Weights of a small mixture-of-experts language model, trained from scratch on English Wikipedia.
Size: 8 layers, vocabulary 4096.
Below are experts of layer 2 (counted from 0) of a mixture-of-experts language model. Rows are named router (the router's row for the expert), gate (a neuron's input weights, with its number), up (a neuron's input weights, with its number) and show model dimensions 0-255. Each number is 128 + 32 x the weight over its row's rms, rounded and kept within 0 to 255.
Before each expert's rows: a language model's description of what the expert responds to. This comes from a sample of Wikipedia text that the model never trained on.

# expert 58
What it handles: Past participles, auxiliaries. Past-tense and participle endings -ed, -ated, -ing and auxiliaries was, were, had, been, as in penned, dubbed, operated.
router [115 108 133 137 126 119 165 117 139 132  90 171 132 125 150 123  92 134 101 122 144 151 127 120  86 120  89 148 136 123  95 171 127 146 102 169  89 123 225  78 119 104 117 111  90  80 167 147  70 147  81 131  84 132 132 129 119 136 162 122 138 102 138 156 136  89 136 123 174 145 157 121 135 136  89 201 134 115 108 142  66 136 114 128 161  91  89  81 134 165 122  92  44 151 121 142 116 161 175 125 149  80 123 105 126 145 114 168 139 170  91 147 106 158 147 100 155 137  31 196  91  68 165 107 148 165 152  87 132 173 169 117 119 180 156  85 167  90 144 141 131 169 143  94  65 137  98  72 136 172  87  82 105 185  99  95 119 176  99 122  81 164  90 125  77 128 135 184 173 134 156 219 115  88 119 151 124 173 151 129 122 114 122 174 171 143 136 119 153 120 144 170 118  83 180 128  88  49  39 167 125 149  98 122 129 149 113 144  81 137 172 109 145 125 137 115 141 125 143 143 155 107 122 202 108 152  91 107 122 121  30 109 118 111  85 120 125  89 109 132 106 153 113 128 118 151 113 149  79 112 162  81  97 108 160 145]
gate1 [151 143 132 127 149 176  89 162  96 105 106 140 109 150 161 161 140 163 163 150 166 190 112 161 116 101 122 112  82 132 152  94  58 169 109  82 131 143 182 106  97 106 103 168 147  64  93  47 128  97  96 118 109 109 185 168 124  94 144 118 159 108 104 152 133 109 136 138  57 156 163 144  78  86 143 102 112  72  76 197 110 125 138 122 160 127 155  55 173 112 141 137 158 147 174 143  56 152 171 103 144 119 120  95 152 134 171 105 115  92 121 135 130 108 138 167 178 148  94 148 103  85 157 120 146 127 107 141 134 166 125 121  75  98 112 169  70 129 127 126  99 130 143 165 150 114 206 127 135  68 111 147 103 141  39 123 127 127  94  81 140 111 128 149 139  97  63 121  89  94 149 152 150  84 127 133 168 137 133  98 111 155 153 187 151 124 124 157  75 136 159  91  88  96 106 124 159 124 114 140 127 128 103 141 143 157 167 213 132 169 147  79 107  87 130 183 180  94 178  84 144 148 127 157 140  88  72 121  88 104 115  63 125 163 172 103  58 107  85 127 108 130 106 111 128 108 117 102 167  88 159 117 193 160 167 125]
up1 [142  91 230 160 141  99 124 131 181 129 165 215 145 144 141 135 118 157  60  65 117  82 119 123 127 129 113  93 112 105  91 185 164 124 174 127 108 150 136  84  76 168 157 147 128 175 104 151 159 106 134  86 178 148 141  76 106 124 119  98 116 167 132  77 128 179 167 176 107 138 134  84 138 100  70 132 165  98 133 200 116 191 162 100 134 120  95 130 109 143 112 129 206  28 177 138 107  96  82 114 139 178 101 148 127 166 138 108 141  78 101 169 136 143 159 151 166  79 129 102 146 141 137 152 138 117 135 146 144  67 125  93 141 111 129 142 174 120 137 146 107  79 102 117 135 144 105 102 181 130 125 151 134 132 147  62 101 143 181 119  80 129 166 110  43 109  93  95  78  66 105  96 127 132 170  68 116 103 128 143 108 114 146 177 117 132  94  98  74 151 165 144 170 103 102 106 118 149 147 152 135  82 148 148 159 156  79  61 126 158 149 120  81  95 125 134 136 115 122 142 110 102 166  87 139 120 155 141 155  63 137 155  94 146 180  92 134 139 153 154 133 144  97 129 110 123 117 141 165  75 109 118 115 105 167  64]
gate2 [ 75 134 126 139 119 146 121  98 135 192 150 120 100 108 111  82 103  71 153 211 117 132 175 119 136 154 126 148 125 130 131 153 166 162 146 173 145 133 148 147  79 139 159 194 115  95 147 118  92 133 150 121  77 128 122  85 137 153 188 140 143 153 144 123 131  43 107 162 138 125 149  71 100 124 176 114 142 133 156 134  55 143  97 161 198  88 164 159 180 170 139 108 125 123 113 162  64 113 152 171 105 101 136 135 143 149 142 134 137 104 118 131  92 240 142 137 191 158 131 152 120 107 163 162 156 130 112 149 115 139 125 160 114 156 170 100 148 131 158 133 144 160  73 160 115  88 136 168 162 124  62  59 178 184  97 137 125 129 124  75 162 113 121 154 134 160 173 133 119  92 129 114 138 124 112 113 133 133 156 100 167 112 169 150 128 194 104 136 113 135  82 109  79 133 192 159 138 121 120 147 168  67 119 119 103 119 175 101 176  95 130 105 137  83 164 157 167 117 146 156 107 116  95 124 157 141  50  71 155 154 121 101 132  68 139 112  80 132  78 126 107 132  95 155 113 165  96 136  99 122 133 201 107 131 214 213]
up2 [114 106 142 108 149 126 117 149 167 100 151 171  75 115 111 160 176 120 143 143  87  77 175  94 116 120 130 175 166 169 181 141  74 166 175 150 121 125 137 126 110 168 198 113 129 100 119 160  84 124  76 107 138 137 128  72 126 148 133 114 126 123 119 103 105 126 152 200 104 158  77 130 148  98 135 128 176 125  83 135 134  59 153  94 152  75 107  95 149 150  93 143 124 147 130 163 132 106  76 148 131  69 109 123  91 165 164 110 128 106 139 115  31 108  99 134 160  82 136 183 142 166  53  98 135  95 184 143 140  92 168 122 106 105 109 161  72  96  95 136 254 145 104 121  71 124 167  99  98 158 138 130 115 111 123 126 152 127 118  91  63 204 112 112  90 140  78 166 134 122  95 164 145 144  36 160 163  69 150 184 160 140 128  87 130 159 140 165 121 123  78 103 121 123 126  99 135 153 146 140 135 108 133 103 100 161 160 117 179  80 139 133 114 155 135 147  85  71  98 102  92 167 154 128 164 156 135  87 177 187 136 163 159 179 108 122 122  90 107 120 149 125 109  88 133 142 169  93 106 125 155 149 163 149 153 113]
gate3 [100 108 157  69 129 141 149  85 126 139 127 118 141 117 172 108 119  73 142 125 128 187 107  95  84 182  56 150 135 143 186 162 111  96 161 155 137 128 127 137 110 123 104  86 117 160 107 179 108 107 175 128 128 146 166  88 153 118  80 105 171 142 109 142 107 173 101 158 169 129 162 133 126 213 124 117 113  97 107 110 178 168  84 150 151  96 156  83 135 158 115 161 114 141 111 127 139 186 194  94 142  77 136 112 121 135 111 178 150 115 106 125 152 140 121  53 129 122 108 158 141 154 200 203 120 115 117 127 132 138 119 148 163 100 180 147 132 221 149 187 179  96 115 171 139 153 163 132  71 138 137 114 139 157 138 212 187 200  97  98 166  79 110 113 131 147 100 154 108 116 109 115 135  92 124 121 151 124  70  90 117 157 160 128 141 173 108  90 140 107  97  80 128  69 115  67 159  92  80 127 127  95  85 194 148  80 162 130 116 119  99 137 124 144 198  88 110  83 131 105 122 134 144 190 103 109 120  92 114  94 136 133 146 105  70  86 137 180 139  70 145 187  64 120 138 170 128 134 125  99 111 146 102 120 123 148]
up3 [162 134 171  92 114 157 161 129 159 104 105 126 115 101 148 158 133 123 147 104 117 101 131 109 174 123 126 109 125 149 143 171 114 183 121 158 168 183 126 119  99  93 187 136 136 125  95 143 120 122  79 124 139  97 127  69 145 175 116  99 191 154 136 122 185  45  69 110  96  76 102  85  67  71 124 155 153  68 125 222 131 157 145  96 130 144 120 134  50 106  80 183 114  87 153 135  80 166 150 134 127 101  96 128 112 140 157 123 196 134 188  83 149 123  80 142 166 156 148 146  38 126 141 124 173 207 154 146 165 124 107 156 131 136 102 160 108 135 163 160  82 165 131 151 145  78 143 162 157  90 109 125  63 161  93  86 121 156 134 105  77  96 114  54  92 117  84 154 165  74 165 154 100 157 147 136 105 121 158 157 170  55 107 122 167 154 112 119 104 105 144 108 130 117 165 122 156  90 143 169  71 150 136 113 104  96  63 100 113 125 156 124 137  91 127  97 130  89 132 109 170 101 128 200 127 156 177 122 136  97 125 136 139 126  90  94 108 108 130 142 152 130  80 124  74  94 153 122 107 193 147 144 150 124 120 144]
gate4 [108 139 111  64 112 119 134 101 110 187  59  74 156 143 124  89  54 127 124 136 154 187 137 137  95 109 113  72 138 126 128 112 150 192 158 135 186 150 194 115 147 161 122 137  95 110 131 137  91 188 136 165 105  82 142  88 175  57 150 141 138 100  83 135 177 155 152  97 144 114 166  88 149 119 160 141 187 131  47 141 144 173 139 175 125  87 157 130 183 155 113 131 158 139  95 151 140 131 123 171  88 157  80 151 157 128 123 134 113 139  75 111 103  79  96  88 142  78 147 176 150 117 159 110 178 170 141 138 120 137 117 210 148 183 178 126 146 123 143 157  90  95 135 161  95 134 126 114 111 109  83  88 105  75 119 119 139 123 146 114 154 133 121 164  88 145  70 147 111 196 146 151 116 131 121 106 143 154 161 120 111 144 131  96 142 122 140 122  77 112 125 128 104  32 125 119  84 127  84 142 156 115 109 167  86  87 110 139  42 166  86 104 127 143 103 142 160 138 142 111 161 102 129 115  57 121 121  62 126 108 145 190 106 157 128 138  99 174  94 140 168 141  89  96 155 127 144 108  89  89 141 161  63 121 100 203]
up4 [105 151 164 117 126 145  50 171 116 194 165 156 104  97 122 105 167 158 178 135 135 112 152  58 107 124 141 105 211 135 138 128  70  99 168 116  65  69 157 138 145 143 111 134 128  87  87 123 119 158  75 145 107 126 123 153  85 163  81 154  95 140 203 151 140 155 154 153 166  97 145 118 165 171 123 149 129  55 169 104 175 141  97 103 118 163 157 150  59 119 179 171 177 170 108 103 139 111 174 114 120 184 110  92 176 118 153  82 180 148 140 187 152 107 185 166 187  47 122 124 171 127 116 111 195 111  90 148 112 145 138 112 110 175 133 121 151 127 103 185 139 133 104 149 113 128 127 116  96 158 164 141  98 151 129 137 136 133  99 140  92  75 128 132  92 144  53 131  88 157 147  83 107 131 120  82 137 112 119 115 148  92  77 186 169 119 123 137 116 163  98  99 118 104  69 111 117 104 147 120 147 109 111  92 144 118 167  98 140  64 129 112 133  96 189 107 103 123 108 161 140 106 149 118 170 161 192 149  97 134  64  86  87  93 133 138 102 162 128 148 165  98 106  90 122 178 140 108  62 137 138 109  85 112 154 143]

# expert 51
What it handles: Foreign name fragments. Letter pieces inside foreign or unusual names and acronyms, such as Lj-ug-arn, Muz-z-atti, LG-B-T, Jak-ub.
router [ 48 206 154 132 130 174 154 107 111 180 129 111 145 188 101 102 158 110  68  96 150 101 130 105 144  74 143 176 147 115 179  98 203 106 104 159 156 133 106 129  94 164 112 125 149 142 165 126 176 130 106 133 105 140 123 136 144 116 140 104 125  84 110  98 182 164 115 101 141 128 117 114 180  63 171  64 140 162 140 138  71 158 129  96 159 141 174 114 144 127 194 132 156 192  80 169 106  95 106 145 130 175  83 167 168  82 121  62  97 131  82  73 145 154  98 170 111 164 103 187 151 130  66 177 116 120 137 138 103 113 131 100 134 101 119 105 116 122 149 111  62 103 129 189 112  99 141 143 182 189  85 105 168 122  98 121 154 114 126 109 152 110 129 177 171  62 134 144 191 136 115 115  65 172 127 141 117 114 119 129 131 143  68 131  51  69 145 164 104 141  88 186 111 143 165 106 139 129 142 128 140 144 159  63 107 158 150  78  93  88  80 140 161 121  90 112 149 129 130 141 108  82 111 165 153  95 168 160 152 113 139 157  97 134  89 137 141  91 143 121 154 151 151 149  71 116 159 177 180 141 118 136 138 150 116 150]
gate2 [ 70 135 102  96 172 119 174 151 189 176 119 139 157 119 151 130  92 181 146 122 187  65 161  69 128 143 116 146 106 184 141 137 138 118 130 159 128 178 131 175 190  77  92 150  68 117 109 160 153 110 151 165 188 191 158 170  76 185  94 121 106 113 144  85 160 127 185 173 131 107 147  92  94 159 113 166 127 134 108  98 114 144  79 117 137 113 112 100 124 151  93 123 102  94 121 147 191 126 157  78 127 138 111  99 155 141 174 115 119 134 154 139 133 101 112  91 101 147 156 139 122 147 139  57  97 110  87 185 131 121 189 109  93 195 114 116 130 119 121 103 120 141 102 147 135 133 155 136  86 123  58  90 144 152 104 167 139 132 170 128 138  92 129  99 159 152  89 120 129 136  98 166  87 188 175 135 120  93 173 107  95 141 121 152 148 175 176 108 135 156 130 146 145  88 155 102 127 119 139 158 166  39 140 180  86 139 200 149 105 156 126 132 160 182 104  97  98 118 131 131 157 126  72 127 138 111 143 112 179  61 145 153  93  81 169 150 132 163  40 164 103 157 130  80 166 170 105  93 105 168 125 143 181  78 129 131]
up2 [159 158 131  53 123  88  60 150 150 136 121 131 171  97 139  79 124 117 121 112 140 134 195  97 119 119 140 121  82 119 125 133  94 104 164 164 139  95 122 155  93 134  88 191  67  82 156 236 164  98 108 155 146 118 144 175  75  91 111 105 157 120 130 128 152 156 170 145 125 119 186 118  89 114 162  90 128 165 108 161 118 124 139 163 155 109 122 112 171  91 127 116 169 125 117  50 117 108 104 173 154 123 165 115 123 144 124 138 235 156 146 177 108 137 123 139 126 180 120 136 140 115 140  90  64 167 108 171 234 142 157 116 169 133 116 105 135 109 139 111 100 151 109 133 147  68 144 144 137 125 134 110  82 101 181 179 136 161 108 131 174 111  74 136 134 150 152 168 129 122 126 107 107 156 151 124  69  83  76 122 100  76 113 102 116 197 165 125 104 114 131 153 150 166 159 120 164 151 169 105 100  63 120 165 167 155 183 117  66 141  81  65 113 158 159 146 161  73 140 139  78 125 125 160 146 137 127 143 134 123 169 144 136  82 155  77 166 167 101 157 176  89  91 116 138  98 112 116 192 134 110  96 134 110 125 128]
gate3 [115  82  93  93 135 227 123 118 105 140 130 152 174 127 119 131 182  83 129  91 153 175 141 142  75 101 119 134 136 149 119 101 168  81 130 127 120 138 139  89 128 134 101 171 124  86 127 134  99 126 114 168 164 138 167 163 140  68  93 122 165 111 154 151 122 148  54 106 120 132 161 136  84 124 121  96  92 155 133 146 119 110 134 143  98 125 168 145 142 160 128 173 168 117 121 151 158 125 110 128 134 137 183 132 105  86 110 110 110 124 122  53 168 210  95 177 135 116  70  64 165 180 102 134 128 167  95 184  97 170 127 124 130 119  63 138 123 133 116  81 165 172 167 137 105  91 160 157 114 160 113 150 193 136 134 172 163 162 184 114 158 134  96 148 172 128  52 128 147  68  87 112 130 170 135 169 164 111 145 150  53  79  94 136 126  58 135 126 122 159  67 108 123 195 133 157 148 101 135 172 123 165 171 121 105 104 140  70 175 117 156 160  99 119 127  85 106 115 100  98 171 132 141 175 142 108  95  56 116 156 124 122  91 105 162 188  98  54 116 147 182 160 135  69 111 104 126 114 129 128 122 181 126 108  79 148]
up3 [131 128 169 165 179 138 113 140  83 150  99 188 183 143 162 145 114 126  66 138 164 107 121 152 161 114 141 141 104 143 137 118 122 158 110  95 164  90  82  77  96 120 135 161  64  90  73 106  72 128 121  93 105 128 202 130  89 121 101 106 125 156 150 133 161 156 145 186  92 137 119 157 137  89 128 161 127 133  77 109 185  50 130 133 149 115 177 118 145  98  49 134 140 120 120 116 138 112 188 123 157  98 105 160  92  89 117 148 137 138 112 102 163 144 113 173 221  92 130 122 168 142  45 149  93 160 131 139  61 144 104 126  79 139 121  78  98 117 155 142 133 132 161  92 147 130 123 121 135 175 135 134 121 119 199  91  76 101 154 144 128 115  75  84 190 168 134 144 113 203 143 161 135 155 149  95  93 146  55 140 123 133 107 175 103 121 160 142 151 157 164 126 111 172 115 167 147 186 149 156 109 116 102 123 143 109 120  83  75 187 121 153 114 177 152 147 145 148  38 133 141 108 137 108 100 168 131  75  74  76 161 105 154  78 138 111 110 165 174  95 120 166 157  79 125 113 158  82 142 144 170 150 133 154 149 124]
gate4 [ 81 132  73 103  68 191 111 176 167 125 168 177 108  83 131 148 117  41  59 123 121  71 104 103 114 168  57 167  97 134 103 110 115 164 158  97 102 108 145 109 148 126 103 140 129  57 151 120 105 128 117 103 112 164 123 148 116  89 151  36 115 131 163 143 127  77  97 135 129 156 169 116 156 144  88 107 153 164 132 172 177 128  93 180 144 131 131 132 121  99 108 115  89 164 115 107 117  69 107 143 119 136 144 158 192 131 115 133 138 113 131  67 168 106  89 136 154 151 113 137 149 227  96 188  76  64 139 108 117  99 126 116 111 151 159 115 120  84 101 176 141 143 120 110  93 140 147 132 104 132 110  56 124 120 131 108 135  92 134 164 178 179  86 134 131 124 181 127 104 104 150  77 142 148 158 146 145 147  75 119  92 111 113 171 132 115 172 162  96 160 101 121  99 110 106 164 122 112  37  77  83 146 175 141  75 162 182 133 101 134 136 140 149  79  95  98 138  78  71 145 147  62 167 115 120 111 119 132 158  96 141 124 129 112 110 122 145 135 130 140 111 122 151 143 104 173 157  61  73 128  62 126 163 169 142 162]
up4 [124 161 121 160 133 100 160 110 165 100 132 125 176  80 190 140  97 155 132  98 127  82  91  49 165 125 139 115 160  90 118 169 161 105  76 108 140 147 118 181 163 134 133  94  92  95  91 174 136 147 144 132 159 136 154  84  96  96 109 135 111 129 130 123  83 121 113 145 157  97  98 112  85 164 107 126 106 145  99 119 149 122 133  98 182 136 145 113 136 133 130 124 169 151 102 149 137 122  87 148 113  84 170 121  61  71 161 121 143 162 118 103 141 108 208 174  99 136 112  83 160 123  90 133 114  57 194 174 152 122 123 158 105  98 147 103  69 124 122 183 158 174 158 106 108 144 123 122 157 126  95 147 108 158 112 121 106 137 103 178 133 109  69 155 110 115 147 143 174 121  80 176 164  80  52 116 160 168 144 145 135  96 113 141 174 125  91 113 116 154 115 122  66 209 138  54 118  97 134 173  74 143 181 170 145  29 113 135 148 142 158 143 148 182 121 145 160 136 149  62 123 161 122 177 116  50 162 173 177 128 107 184 140 153  72 124 152 196 151 104 176 127 122 116 160 114 108 121 121 136 122 155 179 163  86 139]
gate5 [ 97 133 147 101 106 181 118 184 145 126  98  82 151 143 164 146 136 138 126  90 156 134 149 149 131  53 127 135 112 124 182 117 106  65 143 147 105 136 173  83 139 165  79 109 183  80  72 119 135 121 154 158 174 129 142 116 170 129 121  53  56 107  88  95 125  86 158 141 170 158 107 155  88 115 120 152 130 175 111 136 132 118 146 120 149 161 132  85 164 144 219  70 168 118 117 158 159 119  92 162 118  96 153 135 120  82 130 128 148 107 175 116 147 105 131 157  93 160 130 168 124 130  94 149 182  86 153 128 163 115 134 135 168 157 117  96  80 137 111 176 114 139 151 176 105 161  98  96 113  70  90 129  90 165 131 139 141  31 164 120 137 149  70 143 149 136 169 129 107 132 147 118 126 119  96 149 107  97 128 110 112 126 159 201  92 125 150 168 167 150  91 161  53 146 156  89  83 128  71 138 111 232 126  91 111 189 104 117 206 100 144 135 132 110 132 162 111 136 193 129  69 160 152 131 163 135 130 107 150 166 114 195 154 104 191 138 122  95 138 157 134  81 149 152 123 140 143 150 187  78 160 105 139 155 104 142]
up5 [125 107 130 163 127 148 135  82 134 109 116 167 170 133 142 107 194 170 150 157 129 142  83 114 116 120  92 154  97 139 126 156 132 119 104 108 117 124 170 162 118 146  92 154 130 160 135  86 156  86 169 134 182  92  61 188 104 103 174 165  98 154 148 149 165 162  93 150 110 212 115  96 154 148 135 127 150 124 135  88 146 116  99  95 116 171 158  99  82 151  96 114  57 140 147 174 154  54  98 211  97 103 123 133 169  64  98 140 141 123 188  93 155 126 165 154 134 134 126 157 150  79 172 139  76 115 168 134 157 151 115  77 132 191  85 126  84 124 166  89 149  75 123 159 117  83 140 127 108 107 130 184 122  89  93  95 160 104 119  90 141 174 117  74 154 101 142  72 128 131 148 114 102 137 126 199 108 118  88 170  88 122 117  86  72 149 124 174 114 124 163 123 141 142 105 120 119 118 127  77 162 192 118 143 123  85 121 147  90 108 110 136 130 162  29 201 141 120 125 140 169 163  82  95  79 109 136 142 149  79 100 121  97 137  50 102  91 106 132  91 104  89 155 132 133 175 163 170 177 136 133 159 175 103 127 117]

# expert 32
What it handles: Institutional content nouns. Whole nouns or word-final pieces naming institutions and abstract things, such as Commission, government, election, system, Cup, or -ation endings.
router [129  57 152 139 152 110  85 100 202 111 135 154 133 154 143  88  89  59 171 129 181  57 194 109 103 164 179 161 139 150 162 130 121 111 149 113 103 143 128  83 126 117 112 133 118  97 124  64 161 148 165  96 171 104 164  94 104 139  88 147 136 106 103 120 119 148 105 101  99 135  98 133  97  83 138 154 149 168 129  71 120  94 131 172 127 129  95 118  75 104 122 144 174  22 119 134 119 160 140 146 134 138 165  93 108 119 107  62  74 120 123 158 125  84 132  97 192 123 158 117 148 128  85 110 162 126  88 133 156 156 137 115 131 110 199 112  87 145 166 137  97 159  98 100 161 117  80 127 157  58 149 115  83 165  86 138 101 147 113 137  97 103 118 106 128 171 115 111  98 151 130 149  99  94 102 183 139 124 111 120 122 100 144  80  75 116 170 129 154 162 161 118 121 133 137 110 156 128 182  66 123 194 245 156  76  98 118 124 119 131 125  82 121 106 136 176 106 104 108 138  86 127  83 108 182  64 117 159 119  70 161 124 143  99 174 105 155 139 117 118 173 106 144 152 109  82 113 108 144 202  69 111 107 117 177 107]
gate0 [117  51 162 127 146  84  71 188 154 154 153 145 168  97 119 157 141  81 128 170 168 137 153 105 124 130 125 168 137 104  81 139 171 166  83 151 210 147 114 145  99  94 130 140 143 181 156 157  85 141 110  74 124  81 127 129 122 126 123 109 119 110  77 126 157 139 137 152 114 137 104 130 146 166 116 116 139 150 109  63 194 144 129 126 122 126 121 201 135 165 154 161 177 143 156 100 102 138 129  99 180 168 152  69 147 107 105 146 106 173 120 139 149 172  81  65  75 122 144 153 129 134 153 162 112  94 129 149 179  55 130  90 153 133 133  66 112 168 186 121 131 150  84 149 165 109 142 104  74 104 172 115 166  90  87 127  88 183 117 143 104 153  98 136 159  83 115 103 113 140 106 101 125  82 117 181 159  95 164  86 171 138 137 121 163 112 167 137 156 185 140  53 116 128 144 140 127  93  78 159 114 151 109 122 137 111 116 111 168 161  81 136 123 124 170 125  92  74  99 166  84 134 104  85  82  96 143 161 105 196  75 225  92 118 116 119  98 127  93  99 165 105 131 115 102 106 152 159 106  99  93  70 119 144 158 195]
up0 [150 101 171 125 133 133 104 161  93 141 172 155 133 123 169 129 146 121 146  87 119  51 151 104  96 176 153 112  96 135 102 157 163 146  42 136 108 141 200  90 152  97 181  92 188 172 147 114 163  57 128 143 136 136 111 145 174 100 103 164 118 114  97  89 158  96 183 138 113 182 126  66 111  84 196 169 157 109 125 116 105 119 121 130 162 167 120 117 121 114 127 160 126 130 126 141 184 167 191 115 142 156 121  84 123 146 139 147  77 112 152  82 122 157 131 137 120 167 164 118 158 136 113 143 109 118  84  88 160 165 113 117 118 108 144 191 125 114 142 117 164 114 157 132 150  86 107 135 132  94 169 154 117  82 104 218  97 137  61  97 119 122 107 145 140 115 176 156 130 108 115 139  99 121 176 121  90 106 117 103 162  99  49 122 108 115 134 142 113 153 109 142 115 173 140 170 128 153 104 212 190 111 103 112  96  80 142 149  97 150 133 139 114 132 102 113 120 124  99 143 158  59 163 112 183  77 158  30 171 110 140 140 125 169  83 136 219  84 103 132 112 110 178 146 146 167 180 154 191 169 140 164 141  96 106 132]
gate1 [190 150 111 110 133 121 188 166 132 119 135 153 160  89 138 134 121 114 187 141 130 155 137  93 198 146 106 116 100 150 142 139 161 119  88 118 155 138 104 101 142 162 105 116 138 124 149  87  82 132 158  83  85 160  96 154 124 169  91 170  99 132 178 136  69 151 150 117  78 105 102 162 117 140 174 131 142 122 121 131 183 139 170 129 100 140 110 108 100 127 105 138  93 110 148 148 189 145 105 181 142  85 159 136 157 180  89 154 155 155 207 124  60 131  85 148 142 111 123 119 160 131 156 153  83 141 131 155 155 134 132 132 113 116 119 102  97 200 113 198 129 125 150 137 123 142 201 116 142 130 202 144 135 135 129  93 185 179  97 126 152 164 163 131 133 158 106  99 120 140 174 116 173  91 133 122  51 116 171 141  18 131 130  99 139 120  89 108 164 136 160 134 160 131 128 119 146 122  17 142 124 208  74 176 115 143 206  71 156 142 183 145 130 142 151 125 134 138 137 133 108 167 165  75 225  98 143 157 121 129 157 129 167 124  96 133 130 128 110 179 113  79 147 189 157 159 153 125 105 125  84 133 170 152 119 114]
up1 [ 71 126 123 177  90  45 108 203 103 177 121 135 140 163 185 165  94 100 128 102  65 147  91  84 117 123 146 130 123 153 151 144  98 159 102 148 129 143 153 146 178 146 136 155 137 156 116 113 188 131  66  98  92 136 117 139 171 167 151 100 149  88  91 142 137 135  72 132 182 118 118 115 130 186  65  85 103 148 106 161 189 111 133  87 231 116 135 151 120 119 134  74  82 101 152 170 117 189 107 101  88 141 156 106 132 145  98 119 165 127  95 113 173 182  68 108 182 116  96 194 137 161 129 145 131  93  89 108 126 100 147  77  87 101 133 104 108 189 106 153 110 108 124 137 110 119 128 108 149  79 113 104 182 173 130 120  93 134 138 130 149  96 147 152 146  97 105 111 171 172  81  66 133 137 103 162 159 160  92 172  61 160 113 141 111 167 111 118  83 127  66 126 152 102  85 161 130 164 168 145 170 103  92 140 134 137 119  74 111  87  91 121 156 138 131  91 122  70 122 152 147 148 120 120 153 124 157 119 156 162  83 129 133 113  74  63 186 145 105 124 130 117 102 147 115 114 158 171 205  72 103 147 113 149 138 145]
gate2 [128 169  67 132  94 130  93 149 137 109 151 102 115 159 100  87 181 137 110  32 136  84 101 130 144 119 139 168 178 197 109 109 149 140  98  87 118 104  39 114 142 120 134 195 173 192 126 128 130  85 118 130 166 140 104  90 102 134 114 132 140 111 170 170 117 109 106 104 133 137 133 143 154 183 173 145 140 131 106 185 119 106 153 129 166 145 103 129 158  72 161 176 151 114 103 106 113  77 145 115  93 112  98 171 134 131 126 129  99 104 126  85 143  97  81 114 160 160 122  99 135 183 114 168 156 173  91  97 139 203  94 159 126 119 102 101 110 172 150 132 138 111 151 122 144 172 155 129  89  89 126  86 104 122 113 184 170 139 177  78 171 176 106  94 133 106 121  62 159  70  72 131 142 142  99 129 114 148  93 169 108  98 132  85 141 114  94 133 101 161  94 121 157  66  98 152 151 143 172  95 133 147 140 155 145  57 138  64 154  68 140  83 170 135 181 121 131 114 130 182 132 159 124 206 133 132 112 146 126 212 136 136 141 114 114  87 111 129 136 146  93 103 112 130 166 154 159  84 124 126 151 134  84 241 108 107]
up2 [ 69  87 127 112 122 125 159  96 133 121 104 112 177 174  76 149 220 179  70 112 117 145 157 136 126 107 131 108  67 178 196 146 177 153  93 143 110 122 156  74 150 166 108 139 153 149 187 111 146 104  94 144 153 175 205 150 140 144  81 127 111 148 146 175 139 166 158 103 135 101 116 171 154 175 135 148 115  50  82 134  73 106 117  99 115 118  52 104  82 128 135 187 149 177 138 118 136 112 135  62  62 113 131 127 169 124 107 117 141 119  94 122 109 138 174 126 158 124 177 122 104 208 117  91 202 159 177 150 165 120 151  56  63 126 181 115  88 141  95 137 102 116 140 121 157 138  97 123 111 141 128 103 182 145 102 102 139 102 127 174 119 181 148 139 167 127 124 117 160 154 120 146 151 140 102  82 129 129 129 170 126 160 112  88 104 142 135 133 121 146 113 184 142 162 152 118 111 115 129 125 124  98 183 208 122 145 121 114 103  73 126 120 163 137  67 159 147  92  96 123 125 159 148  95 108 149 112 124  98 112 121 113 109 131 113 131 112  59  59 184 104  89 143  97 132 173 152 169 132  86 102  84 148 124 196 155]
gate3 [120  87 129 129 201 177 163 133 122 165 127 120  93 149 152 114  81 166  92 119 155  77  66 117  97 134 113  81  97 173 102 134 131 110  47 147 147 136  86 138 121 127 120  89 152 173 113  76 153 147 100  99 149 100 122 144 103 152 143 104 128 101 133 181 158 105 147 144 145 149  99 158 108 170 105 203 109 115 146 179 124 154 114 130 157 150  71 134 165 116 124 135 153 160 156 164 134 117 100 123 124  73 139 124 178 122  86 172 121  87 113 119  88  86 173 125 183 149 165  95 111  87 177 145 130 164 138 127 138 151 104 148 158 137 133 109 173 186 160 139  96 141 100 164 151 132 179 159 107 136 140 128 123 117  92 130  99 101 137 117 167 141  75 155 161 118 119 102 120  89 174 114 138 142 142 169  99 133 145 135 147 125 130 153  87  68 123  61  86 126 163 162 144 144 163 152  78 123 145 152 143 152 148 216  97 216 139  92 148 152 118 142 100 169 149 153 129 166 194 158  75 114 125 109 162 102 160 115  48 157 123 104 107 118 104 163 122 111 169  88 188 138  76 162 126 211  49 158 126  41 146 126 136 139  65 197]
up3 [158 147 138 123  98 212 157 157 135  84 141  79  73 111 145 122  86 123 134 109  94 168 161 134  76 142 111 128 110 174 100  76 150  94  79 162 170 164 137 137  90 112 145 127 161 126  99  96 152 120 119  93 127 122  98 123 140 136 120 137 121 187 107 150 121 133 194 124 143 159 108 168 177  85  53 134 174  65 171 142 114  95 110 123 139 115 154 180 112 111 151 217  35 173 107 162 105 146 132 136 151 138 143 124 156 133 117 142 111 109 138  99  90 106 133 122 130 134 122 124 157 126  95  90 122 159 116 108 106  61 103 201 122 166  70 142  80  99 141 133 153 118 171 143 132 127 150 125 128   6 119 100  94  99 123 129 151 165 109 103  90 129 130 153 118  98  46 148 178 152 118 167 144 133 137 108  94  97 166 140 127 131 132 112 108 107 116 116 149 135 149 162 136 113 166 119 168 141 150 154 194 121 162 114  78 105 154 180 120  90 183 171 139 128 122 148  41 135  87 147 109 156  88 133  70 171 147 187 115 167 113 148 128 131 124 119 118  51  94 129 130 108 107 164 125 224 125 126 188 131 181 163 140  77 147 114]